Below are experts of layer 6 (counted from 0) of a mixture-of-experts language model. Rows are named gate (a neuron's input weights, with its number), up (a neuron's input weights, with its number) and show model dimensions 0-255. Each number is 128 + 24 x the weight over its row's rms, rounded and kept within 0 to 255. Numbers have three digits each.
Before each expert's rows: a language model's description of what the expert responds to. This comes from a sample of Wikipedia text that the model never trained on.

# expert 24
Description: Commas and an. Clause-joining commas, often after closing quotes or parentheses, plus the words an, and, or, where an can begin a longer word like ancestor.
gate0:124103154148142086124092064112197166120096095147157159145123081135132162112118120118121128181158177088115117132105119165168123135138166150145160102106121089149130134140116087101136113116181091161130129116155145099149115142139108135116138142123111153136151145122135129108109101159137120135103148120133095131149189144129110120085113113153150130129139105124069096145112177159122114165140130137159101150147141102145146112100132110160124118116096149121156174145137144128142122119116119138111152164138140106157139096112104090149111126160109140092120119120139130091124141104103138137154143170128101129142111136109133165160117116141133161160129103106082149157104132117096138095147081143121146137146192133141097140102102084162139136116123127127153175169147113081155094111117110
up0:149112076058127127124114142109140107128132109152093126169121149162083087137143138119131177119117092136077121113115118140123123096128109122116130136133142140126154136152129107096111152099159139128067163090113089135158132162116102133134090130139103127121155163120131144101129099160080102130140142131112136187159134113145183085150126118114184087146112108157143138087118156161135163110113142131148115091161150077153105122144105156132128109119158161153138178125167130133143140129112103148148121109121111151123127141159141129110145132128146163126138128111119126105109152086100132171158125135170127180116131158089136127154127095129143138112125120134128141149173126144104159135146186124164161111117158125159152169136139126143130106129174095108140141159112121063153146088113145
gate1:148143155160131121129166097125088136125122138138131121143168121135133113098150099116140140173159127127099072139150125142114127091153137132152130127122147103128132123156073106122125131157106196150145113117152132123122130134150098134093141148111141140136140145145109135142149125122137163135111109128145106134095198119127132109090146094157111118139122106163109159163120113168162153121138134117121125092126150123124150130107092130193120074188138115105140094108081108174167133105115149141093145133161101121145156172136120111187134094105113142121145163136144117114089103151124112180147148086135139137132072146120109161151105167135144109131123150150137133168133134155125125107109127142136115109162143212143135138079133159121083150119138112151124117080114073113118097143149133
up1:133162118139136119132127107123128116096112150140119141096100115104145106134128142105111132136139165146106155103127107130125155133156136112093130114131107167145138145101116150114145099157140158137091132130076098134132112173138171056106097150125124108106138110115105134117144164125123139137087097116157141141158119075115119095145116121178140103095129128112152219089128135079129158093142125140155099134153137151085152123153124129102137135156125096140120071154128148148139125146118105105135143185133134107115135102158127108145146098132136142134106106150160187102136165107128130123091140141108176092122178124124113142094141131147065085166095092122136147140159126127135126139170132139151150167125128134125105134170150078128146101113082154107147099130149124075142142138160112
gate2:134140124152110095122108116123104097139133104104148116139074108134130188161118086157086144143120149135140129117170136127141120097128160099165159135126099113136118141088135128178115133106147127123107107135136127121120120148085147111125102101139165133157136135101121067145175132130112097111108114155129083146142133095108076125141088094146142149110106108130121110089097132113112157174140086127098126096119125123143109115135161126166128136129125132112107144136093116126123125100128124084097130155127116141092158130117196132160190106121105081145138108137138123115144141148155125163116095117124154100150141108098123129146165163066127125093121164103162152113111136120111160170118077123145154142143111157115106108123175130123169120149124099087098082144099101163092162138087120
up2:082123157120113205098116143134129122107149172163110113071150126127108139085078132142102151078113103108139131116134133106123122081116120090114154128113154104150116086083102123123133138118121108088083133141086161095141123130121122127122119140128154140123137157140105113118108118107125102136149112130176156142077147155188152108115123147146097170126143114128134097119158120143141114102121149157120104114168111136157129078130112182094130137134147129108150087100147128125148145127125139092171114120141198121116127113076113162156142101131167133141133133176113148118120160098084121145116120134152143131135119101190124087131155089128126127120096123148069134151144152167104117097115119124124124117160139111154159131131091148141125152138135117149120101170094096128090129146143135
gate3:094089120135139171168108108114117110099135146147086156106187158142160104116113131147135128090137115141093154103100093138080104119123090132133124152118130114134175145085152114192075125113145145111175076126143152190163122164111155087139132115121133160147092171148134130140140124137110152114122155103133118124120141144110132145143101093112120155121144103143118129134133149128076111174137089100108129157108069121143150128113169082121120117143124119108154184133105139123103082135176104120129152117124159094153150114136118105171146148116119135096098116181116129109123109124148128104149107142141156128133111146125112183100162088138166132117124129126115138151141093127120109125133115124097149119159089126130151140132097134159146095092108104134132111140095158133137082116148167
up3:150141130153159126154109135116108097152150118122146119135114136170101106181119132142124122104128102103148128120118181127104159051109071118134110115116137147122124090149167107136136127135099095107125113124147140155148152103132116131115126107156126161098143128153128134122099117103113126164199102144192116127160148153112102150137127133144102148151133082129102133132128137104057070140161089131139123138112056126130133128090147110113115068158130146126163123110121131104121150116150113130140149059151114144104160161112113148105121134161145185095123147108125113119160107120170148103144112117123146172125150121124152135122138120124156140172122136185144108110102127136124130134141114139107125101103102174157092150126133144162147108110136116144117129100080097163128145172124105
gate4:144116161103158082097130145121122080123118099110118138080119168148126096144128124105102125150115123130148120124153097102091153142114153172110145125096107120152113109125142136119123159088109157106118173152145125111063136159119161152114197131165129151130109104113089165142118126138159102145110126125129100088140116165085156160134111117126128155139138123174130133126145114117170108128118164121086118186141136189133094130140124123139092078092109114085105136149134110163127104169136131112160148132118121132131164102140088130143110176142131135115120128130172104127145140127214132154082167085102138087136161126107151131132089123159131111126122122123144132111093128132120113097155135172145148111127094122145139143125124091123113116102105144122133142124155145128155163134187118
up4:111092130181130118130142110133163120110128133131126179114127139171157132150145136091142125129132168126105113178151132135139134095099086128128120105085116140132137128148132093122113150143109166139142148130196141109148105137091122145137091158171103100128122159131097165088145114097146122186131132128123092176126133168114104104134137080115115163129132136089161113117170113159168155116131139125115093161116150130124143129138149098140132086118138127066125149106118148166144137072151158126119136190156099120140098140161156118146100180147115141158140110136153167134113154138178138159104133132113109106171091136113096147143157111124114176143135101108134134114149137134125125113093119172101138085134124086113101107130116127087142096129110188139117091125131122100129144157122125
gate5:126139123125130133109140144110159087107114128103133157133146164122136114140103142155155145129110092085111109113134133150150152108110104121109137127160134135149111138146166149153151127139077099163093168168122112137140147110097112134147094144156100173094108172146130147124134126145145114137105127104120117140119122095161141166136140101144137143134152153167130155098099058117116137139158142115194145158121129105126148113093113166140102142163110121152141134171122073124110102125094155163106109113107160079154161090136140131120160143113047114091155126153118145114125129093111114106143127121145110155155152123176136122085085153102128142104111112133156156163129097115129109183118121075105134078166149166096135146145135136152133144079156119087158124132133135111122150139153134
up5:115130102110138129119134149129147178094123167132107085166141152138139149127149178132125111104167132109149116150161124134087138095133157120116120088138091103178106104168134121137108126082163140139112138110113134123128150123092117081102123125141099129131121165118160148097120086171130110115138101105121136137113132148138133120109144104165157121102106107137136144110174126121146113100164151106091105126173141134104142102147156090149156093170151109155148136115103092133097148125114103118109128192201124140102132130143130129109101083161067149104115147132129145113093202131138119165147102106092126162104137152134104129110099108109113147109104077119146143108176115127136101140164127108149150141131080154116112101140138127095112124140135131093137099120130079107118120132087100
gate6:096167140127132116109078128109123085170144093104135133162102102158196116100160130152131144132143139112106097143124064117119130137128118155171148098089131127124163147086121129106135144108136140140151129074151108123130138134141153084120120190111156150076095156115138134138088101134137159113114167145105118145133118138122153103121083116108156108139155075104140124155152124135191153094163139151084163152143125140124135118120136114130122112148148114130168148115078120150113142110158111133110179141116149083108127104116125140107095144124111140137154175131112136092113141088140122142100149136123101142100130147129136136090073106088149148129127120137142107123140082168101081162127099123138107119121158119183161129094136118117113135112137127151110107152122083126102167132112107
up6:132124112156103144151131146128161142128147150120153166119113141165073116148107145122151155109104144100154122124123124167099171141152120116113129139174137137127116099145136113133119119126153141129127107148128124106110131125091120116100209109176123059137100091112152172124161136179084101098095100133128122144172111126131138161110133133133170123109091120145123163093146132115146152114153120121145086112166094115162108141189082131157121146132136099134088130097130110122100098138154109134157118137094099135117114082133133099115077115120094146143088112089154197177127090103127088091102121146136118109155095107143110111129123121159109143116142128128093154145132151121135119146113093126116126097132121107124120151153105129113077150123123128101126117113118124108050139102125145
gate7:100177019137136161149101152145112133094126136111119135128137117127133122129151156102111112115115120105150129115142187116106143144132121116171124120092139116115147136144135111171095152115133164122125133132114129107130106069155127172106151131125107102137144145128103128166183132150146150084089129110162153132141114135124173135151103144114105147101138074185130109132159117146118094134138143116140125105137150153123119079167087105126172123110137141095107122135149139118120124134125134128079084143102121165129087133135090144121121154116129112147171133123132103102158118077063121112094144153096137148139111142129120144122150141137116129140126186123159158129123104151130141069121126141146114098129085142129171115139127159138131129164114102136137161088159117120179155133158094
up7:151114148187129156154119120128154120128130129178108126137123146098127114174128129105118103089110072120133115131136116131138152148124148077109101135143097145098119134154158118120099098130116123139130104122115109117115085127104126155140141117118091128161134117138137066147126117152079139138103122112142122099140134122126083129116125147195123116172174134124142145117164121153157171146125111101176113116131181146102108170154099132121113112105164089107128090100086104128165154160130126102137124096155137148123130101136143104177088119127151133149124086135098142080176089157103137147129141176132097134138124153093134090115102120102146094115095124143129112121088159097175155109128086135087142152122117094131139157099150129133158116134111129159133119195095093111125160114119121
gate8:171127132179122138126110132106122094130123120150105150138123152104095141115108127133136116116105156097104144119143122162144148123162112173163061128077147144120160139172130147126085172123095110171150141135156147148118095153125115120141162147116123104114151150112144132136168102131089103128100117117099152119127188136143166123150139138134109102122136150090139107143134109125143145147122129120154109111121125148079131136104140089119156168124108147138170180169138098178095121186133152158119186143102140119129181142116103090092127142148110141155094123143112130137173130117152134153155118117107116089116132072115154134098158099107151134145105107147133093107110139148107137123110101111121156108158134124122168095108162138177106113128165134150155093178118128158083158136120136
up8:125128091118070180093091121139134128150126129124116178127143156135124141127181109108126110093140121127181142138104158116112090140085140145153135148142178140152110137132099139148122155112108128105113147152121130125114108116111124116115120141125125161131119134160125124146141120111110077108098089122125081105109119080162103142110132187099131151112132162092144104144156178142113149138130214106105126149125169111117144107076095108109124114103100127112153149105114084118163110106120142157125150141112146188107113154189118133114127080146137109122118105112148140144141120137084139096154139106166154131135146134129165105102131112127113096124113123137120137141072150112152104091107108109175140125126126151144129153114189166129153107085133164145131119148121152093133083121110117
gate9:178121106156157134168123089129131091158144153127163118087097083132126164132134099146130120110156115125170112117129102173117116158089107106124103144162107089115097136099129111107107162126133123092132098147127190122133165123131143113090136134133109130131155108122132068139134179157097125146096111185136147133164085124091156125131152061106117112095127123144185104155123111161143125147118151141098133120155104089172128137076108152087116145139139114130130137141129158141138131114094158122108121118113119122144101125127123104109153130120112139129128101137168123119109120157126138178128160132130096139124127156109122113121153184085130110137160088091144131135105124142096174150100165123137150142129104135155067064130132137111130090128148167095146109120144086114114122125132118
up9:116142128112154129158202115105162130085093105083149131144114117143121123143142124158111151104145122136147117120136109093123142137205145141112189108141180147118149103118133159073122092086125096121090114104114114154159078162115165082194156133144110139118124114133135180140129128138088129135117110129098174126166151177125144112149157163151126100181149131103179077114126119117138093121114153116135113175137164110123112110133097101138147168153130133117143129116107164127089121115138159157136119142148151118096137117109160141131144070109147143149111137089127118131150151123127129110135128115105124140120144097122082091119116091159170118157144117130097133128151120123157179110114128136136074120130142117120159133087134120113138138130104150135120128115147175137130123142124134
gate10:088147144090149158102158108135098052110126139100151129159093172139159114131117161105121143136123134107137143110124116127104150117134150118126151146176117075144142133141075119169122149116159188136144134124145143142116137149134079160085175151147120129132121123144120087121117121134166122136112109181087144150097094125166147156117119110131124110144174098167137124138121123132151106146133124147139161097157120133119122168187108135154105086126130138103166090107126133138125100140124125106137163074132151082159139166161136167114112134121128118179135124102105056128112130100149101100095115115155140121131143132145089083131162120104110126125093130097137170098084109168128152133165101109140108129113114130138141146130120118089134108093110130158141138101137099129129117145147165
up10:113147150158146136114109101118108097125123140076135104121124136130108105155180143113102124090143128167120123105107118115135113142102126098078109122107169146150085106105124108167168139121096165128111113110131138128101124122141070122078074160133140138150146127100129121094175136091111118134129154141109146109133123087146104115117164107168142141111102080114147147121161161190168128132172126164102165140131080109094113144138121071137134115159143095135127141109115145115158110114138111121119138134164134110118104172158125164147153138126135157147139117134079127119112095104092124146112156194137148126066134140160126147119104131139125140148114139141123129133160120099121156125112101160153168109111121130130157120096140117119201121112170142124136086063126148108133109133121145
gate11:139121085143160131088128122128135128106192130140149130132133147128138114140151147097143156109164106139113120143106118081145149147155109124139111147143117140144131133131156120101112132079140156113093140138144147107116100133107145118134110101139118118122110097094110124178146105169110114109112123116140118140131135119074095128117134140114110154144136143164117061112116102130109102124171144122185164107138136140125143178158155120071143101122143168097137112137118141110147133138094144145129093111140097158125083136149123061115148142143115131144124151131116127192156149166115143102081106128141120107188137135143139108127094141150126156115108102158153098105126136159133125141121133130097121106133074108131135084177209147054153149133153106136130122136126151098071086119105141
up11:142219136121078179141129100118136098104137109129136120125099125115164103132119149118105148150154138216115147130131142109131133140109105102132156091071132132133137109119100154132137125139164150166130118131139109139105145140160099121137079136102138092144088106165115124137140087128157158160079162091127154150135099153107081168144116162154124132160136149135121136161121155150144126136133159147138136123126112101119201117135130113120130092110150072118125145152137129143115113158149104126113084100127142119127154170172195134125121144125122149139108154107133130127133162148140169148097098122124112058144121151110134098121130165099074142148121120141103175097148144131129148121114119123124154107130144126162091147095145120120122148143096130126134092154112138107103110134143136
gate12:151087111141130162125110081147131166137157163098112092124099165099122136081169153099129141069168110141121140139101140177143119125116134148159121138097129118093126168170147094128178132131158174176143130103091131119121153147126111115138166171145107117122116150097100100128151123138145109126097168114155144104104120183139107121093132149112084096120108152069090074159161117111087137111098082085151151108110123130118128141115156163147112127109113110144121145144114162192132104100131152127104134149100146164141144158175121132141087114088151157123095120162094115149151134109116101109121112109169120116126132133136105100111116165171162122104157126133102128143117124147123152115161125122099160116125135110098120151149114145115117134140101134138137147123113140108087114130139131
up12:108116108137159076106139142155107110119128146131150150127139152130099153162121122123112118104092120150071150084051139104118114145109122131185129147108147170140160168174093133108124131151116135118171112137130116104110146125158116127157151164158144145134129148119078109159122077121111091132155148131135100098093110134143120135140092128148117142155165190137130089127170139116138093152119159136143146147111125172133146152097119153134137104145127157148127106138124115122140076118100109132123153113097119129164124122078132149119134121160117146127127142117089122112086159115123149115149111132102120148119134127094117077083133087112121096130147145100139129107054140164164158150158170091153119160135145140072134084125126133107123125150131157163162119151114123138156131157090146
gate13:124094133139126132132122107151127145154113173131089112118141145131111144143108141117099119093157092111127152120095090099144137183131100137110119122099127103164148126154137123170115133106166094114131169098122169123106134100091139161167095153115121113147148102142136126156099193126151126179127108169098138123124116145153083158124077106114130147100142168125125140164147139168144162081083099162125163117146122117130134123092148093129138083133142180136110133141127149107080109099151170144096125141133122137155117128172136158137155143116144136118107125162090132058148114156122154092160164143123111128126148124142120097153143093116116169113135137163106099119125132119136133090160080094097137137127125164079103120138123141120138147121111097139167110110119144164141140099111179
up13:107129180100118117118097151114155086120084105129112155115106124094173148176147111113134155115176150119116120112135166128122124148129143114114139094083140103103138170107132144117101102160088128108077182121129108110137102122110071164184060127104128147156133138113123128140119123157135107143136162104163172108167140094116134157109132103062153116118114154087094147150154132095153153163118147095137158142122120124141108098098101110173139126141115111131116121101162117115124117162126114127131102150110122145157081144143096124114107109111168109126119101160146089128116096101065078124141096119112140122145111105125116138121113153123102120128147104127131099149121110101150139111144132128177142153145113114140138174126110072184129142145154123105093122114143115138119108099133109
gate14:136135124110131123096129142133144057133131122071187152131142118157066126164161124124141101123090131165122138127145169109114090145092135134102126116103124113154111145134134151133079111144101163156124117142165099125111168153166102117102111143141110142145118070152108093134134091113160173108117198131113217164116145085131145155096139138153133102127144106143121103119098113135131150154138156157118149133131138133122099121124113117133102158125162103113142158102103129107133133136130135092113149132132123103122134136132154167141104109089113112166104105130176121109170161182112114122120132120092173109137111164138155126133163146117151111105133105130151100076114089093125122146138122127124109172093129134178160110083122114124148123097122087133110139132102103146118141127112130
up14:160150140138116119129133119167091145103071108086128083117136160105136105104180101072133149155135113127149100124143171106123128168129166109162135105140147102136137109145153128137130059090135153125148081087159097144154125118158118118099086107147125168199151138142146117136104116142105130111142142131093140121111112101137078138114094143138176156086104100145148098123109161119135140150118155128127173115153141165113095113135147107091136149129127128134112130136130141127138147175132132149164113101164110141096143120090110151134097109141153124188140057152163153111122110159100135082119084129149120134115149149131138131132114119106119106141144101144160127157117142131134138127131121137122137141101123139155130101136148115116116145105109110101083184083148116144083092126133158
gate15:080118133117101114109131155130098154190144149177091141128119069178140125106136151130076158132132123142141142129094139123127128123143125115116101108107145159128140132090138123111154131106122121101136128145159133133147098131112149159102114161117162145082126173147140154141156135136152169119125098112115110147087100172153140161137103149122144153145156117120084071118114142103114148146155113117120090142098133115141131102157185115134169113097115089071169150110147095160101159123122166121109158082136141148120154152139159080117120119135109153132141167144112150135092132103148148101108101118116148122140108152128149154136140083118152117148141122083147141111149091149101115121172146109103095115114169131074164120102143135091135129133095117129145114148174098157109151136080124
up15:100168133119154112104148124131115125116091142100098154132131134141087133114113097159139113124180099108159134145149138077135090148151112122140122128128159075124125136099185110112127126094126128176114116116129118165095095097143124148113123142149127150090145156133149113139106139113116184138133143143095117070075150150153089142168110129159152115145086133064127155148122127135118123092126119123106094132126124105124120124087086152098161108140146152120146126114108171157102127128106124106137170155158154141141152210152143078126112129095113124125129131160105111131138180130142117139096091105137103128145127092143072125140144123099154108141149121122125153059139100116114157132163111137153110143103132196107138141136169114114110130140122137135123161133128093119147142116120168
gate16:122142137155093099167121165109118118104135117111079134129120147149127142097176147137102135131136147195113116120113129146155077113119141115110143099106109131122108178111147119120155095148159136100095177138109126134155183112093131167118089130140150125127127135115113139105117129117155155139110109089113154125110148105092144127143174102126126161102106135133089089148082157171153125138134132149083130123119141121103134093111121149083144136135113129133128093139136106131125181102081146117128104125133152138147116124133074127129174128126153111073145163116145139097125116142126143128080125137141142105144169147127097130169121180069180109092094138150143133138158080118110103128115164139121129113113121170190121106135136126122107115103155103174096161166133137118135094090140143
up16:076166150122079157102177084110114130116129151120121114166101155147162104111133126098181092172144120115143112112128096142106105147084152096127114125086117095096122117163144117108119129125150175101122113126104122141162117183138112104136078098121098103157129142157163117131159126151093128124144135128115141131125118133144115093115157101166149142084129117111097136107153109184160108130133135121146108084137128097094109125139120112140107110110143125136172145149135121140106088144134111087115155119135122127135148122159167110145096144099111119141095140083156125127140129153094126161114147113086150103062109124084134116124136160136078161123117089145095133146140152157154154153135130127138180097102142117126153161125142117131129153129162095122075109116144193106126151103137146
gate17:122141092172154153167143126136103072136125122142118151073138110094097093162131175115108119094138126141119125140119137155140133148130122157138109139149109142104088059130139065125113114160190101141103130124156140144174113142135089116137116111118106114156133140109108156106080119120141158154112139097142112146135174129075138147111125116138121112144109145128097088126144115176144157160140145106089124135117070140127128139112137121095161133113192094140073115142130155127145127130112110090144128151138124102115147140171106138161116164088146129119091109100129141118142117093086093131098143133165130176095136157165135086145100145099151103124107132158125131137141078154135144131130107133168151151108134171149130141129095083136097086113130140131126103150129095129160131134125131
up17:127124125122096089087091105104106182109115109136170097155132133127160170097104105148146169130116096091120112096140122140107155129139101145130116139099150093146167130133119149133112130087138134122185145083141157092148136099108112117132155129151106119144127114152158085095111084130140167119147099112123135142064095149145150104133161179092111132082112152163114176143159131139109127136122099130141087145129139163099109133115113142144139136118087166159166124100078118133119143119149114170137150097130148159122103086107122126095167113137154114117078109171114133135116138148182126135153141160139115143149154164075095139140176115130137131143109105107152138144108145121171112152112123127137123124124107123140140079134129116112132163120096173100163130113123122092121150146114087
gate18:118078099150113101145128129123087112117119169101153133142127110141159098124135110125095104069141114155137130096138146105124122128154175120133152145064096126076103095094131107154158156114154121143113110117107113117121126120140121133137151127171137136100142121145126110166136118152150190121100122112106133093103119140113148150121124081121117112137141115147133104132134132136107159119149146131122138136133121115148178150160110146158110136170126111074093153133141113120141084074143128176109139126140073121127078089114130133166127106098168121178070115138130144133121129106093078142108142089134143114157133125142159122185101192136120107140136176096164162136126127125138148090110107135139136108154104118095134151124110106120086101093140102111115110137132175090160131168107126
up18:137177136107123118130161120128093114131177132179138120135143105119129099131142102075125124129108124122121134136105158135078063161170149126140125153127099174121078127136130150171130115124128119144122157083150115115147126119131119131149136109160158107122150117132115102170129110088117131131115111101127150106117129145119168144129078121110128103143099105102072109143118165159104146101131125109080144134148145153134118148129116135162099113145102133111134133108147165114144152135144137190146133104139116122124115092134135109150136122150127124155101148105109146123125152134105047171092124131101165167139177117110130128120107139111116110127146163112097166187156110121131138089160122150103156139124141123195109150093139133087160160103160102135150124145107178093123138186131168
gate19:157155113175130133139130146076148120153106109120132140095115092132118105167127138130153150107131112115120121129157125095146109100115167132115121123112115140116142144112103125132151127103215112137137137097057127111165137112149145142129129077123100124102137101109129136100163154119151153113126111092161125156067103131102073083109127059159099106174132127119129112131095095138128133099115120153135121117167071126116129097148131116072098132138155131170126089149131125149067087108124131158112144114151156114153163145141150164104158088108121128124140134134147166122084107091144096134109121134146141100143100158131141150136117138165165155122132144114149117110099118089153174122127123121096130089140138115143156154116121146105156109130095125109109131167129163124172132107144103
up19:147130112135145152131163129105149138126158160142111156113136130112187104152100148131138061123132156141118132152093154093159114077120168143182126112066120117119086151120133133163181152101155118149137119126130132132157149138152127099104110062136199170153122148126093110132124150134135144129130154096150115143144137149127115115104137065151146121143130126111151116138151163086118147116141130161095096130130080119127105116139124150140158110133104075116121087099158144125111125074158135124116078117128154113127175155109154103132136179156122143113121142105115141176130159112127112105154122172156112106154138179142159134135158112110108148099098119121191126135092133106106133141132103098137148095143134113137121137136143170151122132161118147109122122114118128086164129155128124
gate20:124115135122122106148175141141093135109125161119143127095098171106126159122114135168106109128121093127116132158134079109095119101141125171118097163122157103124125124144114109108150118166143141093132173166139122115158107086106142111139133162097139113098107100138101120162144150136111121161113126123118125109124143115106141166135134176089107162120126057124129135154152095135116131122150121083155096105131137138132113136073140147140148102126159110145115120110139149122133138113054117145144139172126088102145129120172127152149108134103137141139159194108120132118118127128145112103110152154123139117140103134132131151143103140128092114186114162146179105136117156102140106125150110163089065168153090140142136125121125156075130123095083145092072153148116077129175133111134105
up20:119134100159115112186134128125168142144133120118117145162126113142159164187170167121081150094136114139138113176116181173137134107113130152127113128147158147080111124172080121127135146085102132104147138126134144114090097113124150151137128107144141152098119102085168115114130131134155058175129138130147108085152141137139091151150133149074148131130063098123125132126121128125098115113103122122128134113117131146145110143092123106141124144084180101116078131125139132079134136155128148155091149128118100157097134099138098151075126132132120099152155097107105135151086092129136116162131141148142111115107146142085117106140143140154087112126136125137139121130113126138106124102098131124151087164150119167145082135112135162126110097178145113118076159134157125099146141106139130
gate21:104086154106169130114123140123173131180157133180088148105125077118161163142113141123154175134105102154130128140137137118155140130121156117170144157132127128132125115092103120121154160142134151159130117138129126117136127104119154079123146150136128113099144128129116152139126143085135125096085084160121081165137122123147144149121157183135075102141139123133134126113112119121173139190144080128113158120117125093088115122111146154128129128097148130135179108124108190102139122083143147130066132110131166121153101146133132126133059141162082121132132096102140126173125145145114095128140096120133112078095105164107128103132098188134147116112097135114110120136146160083112139150131178114153156104114133154134150093139125162115119121076095119133117147144141127128146149116131124
up21:174127163116086130183104127135130167109147118171118117157108152123099141085116152168120047125107136113159138171135125110144102164168147159140120175148122120116163114139122116086135158175113125132110116120116180141181122114101155127089130150115124090130089114140088106130130100144110122097083099129124152147116123152131140091157140139116103104114106126107108101107127102141120069102128149152099116170125136063123117090164117152135124080132139114173135149135160180101125125144135133165110124072136140133125135118185122133087078096102127118146125148144137117164172139117131139110117129130127109104090124126137142112101152114102150097118140166115121105111131128115121168084112144109111124159133082116115129156150107133092152102146158142126135128140145128151117129158115145
gate22:130126048132140113156156131147130130121096108116127176130172150146125148158137163082083147151149117131113134127146119132172161133162162100129147150148087155117064127134134120146110111186140184108143099124116152125172092140126143155130129169169125125090129132062142145154145149146130120110120155099128127075169162118095165161104139184165134122096142118139121111144128112136136134134084122117157101156148128139116141126107120161116141186148169103107145095132146126075125169138142108149092134120127150094133118149124133081163087180148148153107119146118116130132117149114120133109115100086118140156134095146159127095131128164140123127154143117092106115112131153108141122108126126146182092115134158091135143151110142140118102151139107120133116157118107148127102128144140155
up22:164151157114107135105139123147122094136119140133139114126131117102151122152168167119157092081122141112124106142111115103159116154161160139135164147143108142120083144127141126123056120088143148130125143114123089109177129110123133138149114122109158133198116129151131113137141105147129130147094124160103137151153120097121163121135100146091138132113180146124139094107094129138099154099115139127139096153140127108157150137123122109147132107137102109131104136164173107181131141138147144115165124134169074115177142159105121122119116081135166098119126091111139156169110146149115113157115141154159081107115121164172096121088113130163127148070149123129135111133095100176114127100097098136104125134135078159134082132120102118105124108138128155165113121189127112167163164138164100
gate23:089103108164160129096125131141140138126122131136136122136097126099130132138143157114148127129086160077121123165126143141127109111125164086118114144092166088096103083115136087131149148144090085159114108175112140161162152135125137112091156108100126154147148133136112109102114125140129078082148132119162126081122120141138149152131133123115122086090097070130134149090082117167177149156125108113099116140150149171118086120103108145098125086133106160105169105125121107151132094135121123169159111150133108131131118145147151147115146126129156113117135145122113176126130126124123144127152126135144143205156172089123107099087120110137126098133105112140121138085143104070127128093174119130129144078145095118094136137169101152119140105130124120125155142070108151104099102138127136
up23:112107141115136157122102153109123140117122172134105137107106125071134169107152111136106110121131088125170120106116140116124129112105080158093138124140085113108121130125144153141152169137140162082102162142116145115107128117106168144099138099141127084122136109100159125056142099130155127125104146104113127157125135103143106127130124104092049134129143091139090143071149109153119132137091114110111115149128149096135154149147148117097137141158139106141162135117100145131171111137102117121141151132161106145132153113107130145150114055131136161108171148148141144155102123111174117109103097117126135133113137115127092094113133116150159107120146165173108078127129152149094124100100128130172149159136079081119126158173132161111129076111140135117150124140100106168151160094148099
gate24:135101129113121117187085130144133129184116116162118127131129157121144133137124156079129115103088123126094151105116098115110125134132129142148119102115123154152118135142106122145124211113150153093110135096122096128094140131112151098137144136136113118121132120143155113138168146136150108137124112094140106131118165132108127150121124093106086112134148131150097170125098148137090120108098128169128142146124118135131132111125118125124109094176134176137145114143120101163148150101168106077101128108128133175093153160158126143126130146081147154145138161141151129132163155067116129167171123156161134185145126145150145195131133108116138134110110184129073108142151119114162100091169143091141164079109121179124144143148131128137111140137103116145149125115159062100126111124143166
up24:171087106151120138123126155125197063113125136107097136146134156115161141130129152150109109085135083110134124143099112143101163091115135155106111098206115180190138122075098122175115124104131093112119124135138155136157134142150100127108105131106139126185127091146125113127117140093141137156136123121147132129172154142132123143140151131108119137084122123114149133135136126155115105145112116156150124146127125112127106153076141093135110096154106134120125152142128121140189135148116138147138131154084171118142135128135124088156132074118117121117133135104107149107151161152122120171173145127155142068155111156124173171086087129156129164122132152133132068137096159086121121134120105101155148123111109133123148129130110168161113101116088140138138130116129115103123126105162157
gate25:120172169103121164152128136148135132127155137162129154112093107117143144123151151104149083137105096149133084105099090127128139145145113139132102109140133089125140124126087134164113135150107113115138131157138108130104143116131106156104122165124114134148099102146135154119079146101147136114115109109145160140096092091164119141132151149113120135141089172146125106150127148119092131146111154129137144151118100149141083104143135163163095124112130134142124118127099167166129135151102141105140105108130145145081138138134104114103140144125110143127120157105168169139154115061125112100126118143162124061186103103136126166159140080125153093151141131115113144099136126073079152155115138111163142093085107136167149119140092086154127092089133122132147181133112108181148199113136108
up25:083106110148115139109122140101120122105103096169129110180124111129137153171102130144103148085144100114162133078134124157130161084111146119117110147130091121131156150132128147141123088181131160102097176108110143122107140134115155178126095083132121115140137161118092150142138128148149166120142107087176102090119113116128117119096147103143118152136128152136131113094145087104123157130107128192117130147177135143116109116124109160094144087132115101117123137122172106141113113173145128117138180128111136152096100126136161145117131141110133159128089124155075138182103098112102165145130141093129159151132147117121144115127151116130128084168153135122169101116136151156112083162136148132094148143136124130095060105141142154130101130126139175144101124109128144130190140153111132
gate26:118164136133148115155133108121090131106096107091122110096144123126138144132145107156120102123106115136192158121128145154115072155153113131068128113113149147112125145113119095146091126159171152128109118150138178149096119120160149109097140100092143118114141090124126120101128132140128131138125108108102190156125130122106149110128114099075133141116148177110152087127144131151135156127111179137157148122129122092135128135109131151090103127148156125139151114115130086145159112102161147115108140121133137107133061136133123094163131157145126134138110105141135126146129138117105113116147156127138131136168157145137155114140130158070145074150112109142130155146080105115125196120081151148124167135134104127134119098118086114116134144120085197089122126103141138122095093067078172
up26:151135122108125092131137140099148162092064079133143106129170141128136149132091128090098171104147175096143114101147135119123086138182115133144191083087151124184159129122136136120143107129116096114114156128124100120139146117166128104118081118122139100105126123113115175135142099127136104097102141098118156118158133136104164104146143138126119092154107143115147104121112146096165104129160134085132137123183151132126071129070132128178142147118079151134143127096124147109126076125101117161116124142148123117096141102118149163120134083119126146109142179113114138120148148134117142146142131097094144135123092150096102070092111131152135113121154071115119094171167132107135163116113112163130095130128130136120153115122139102152135173118111141122121156121125156122123105127126165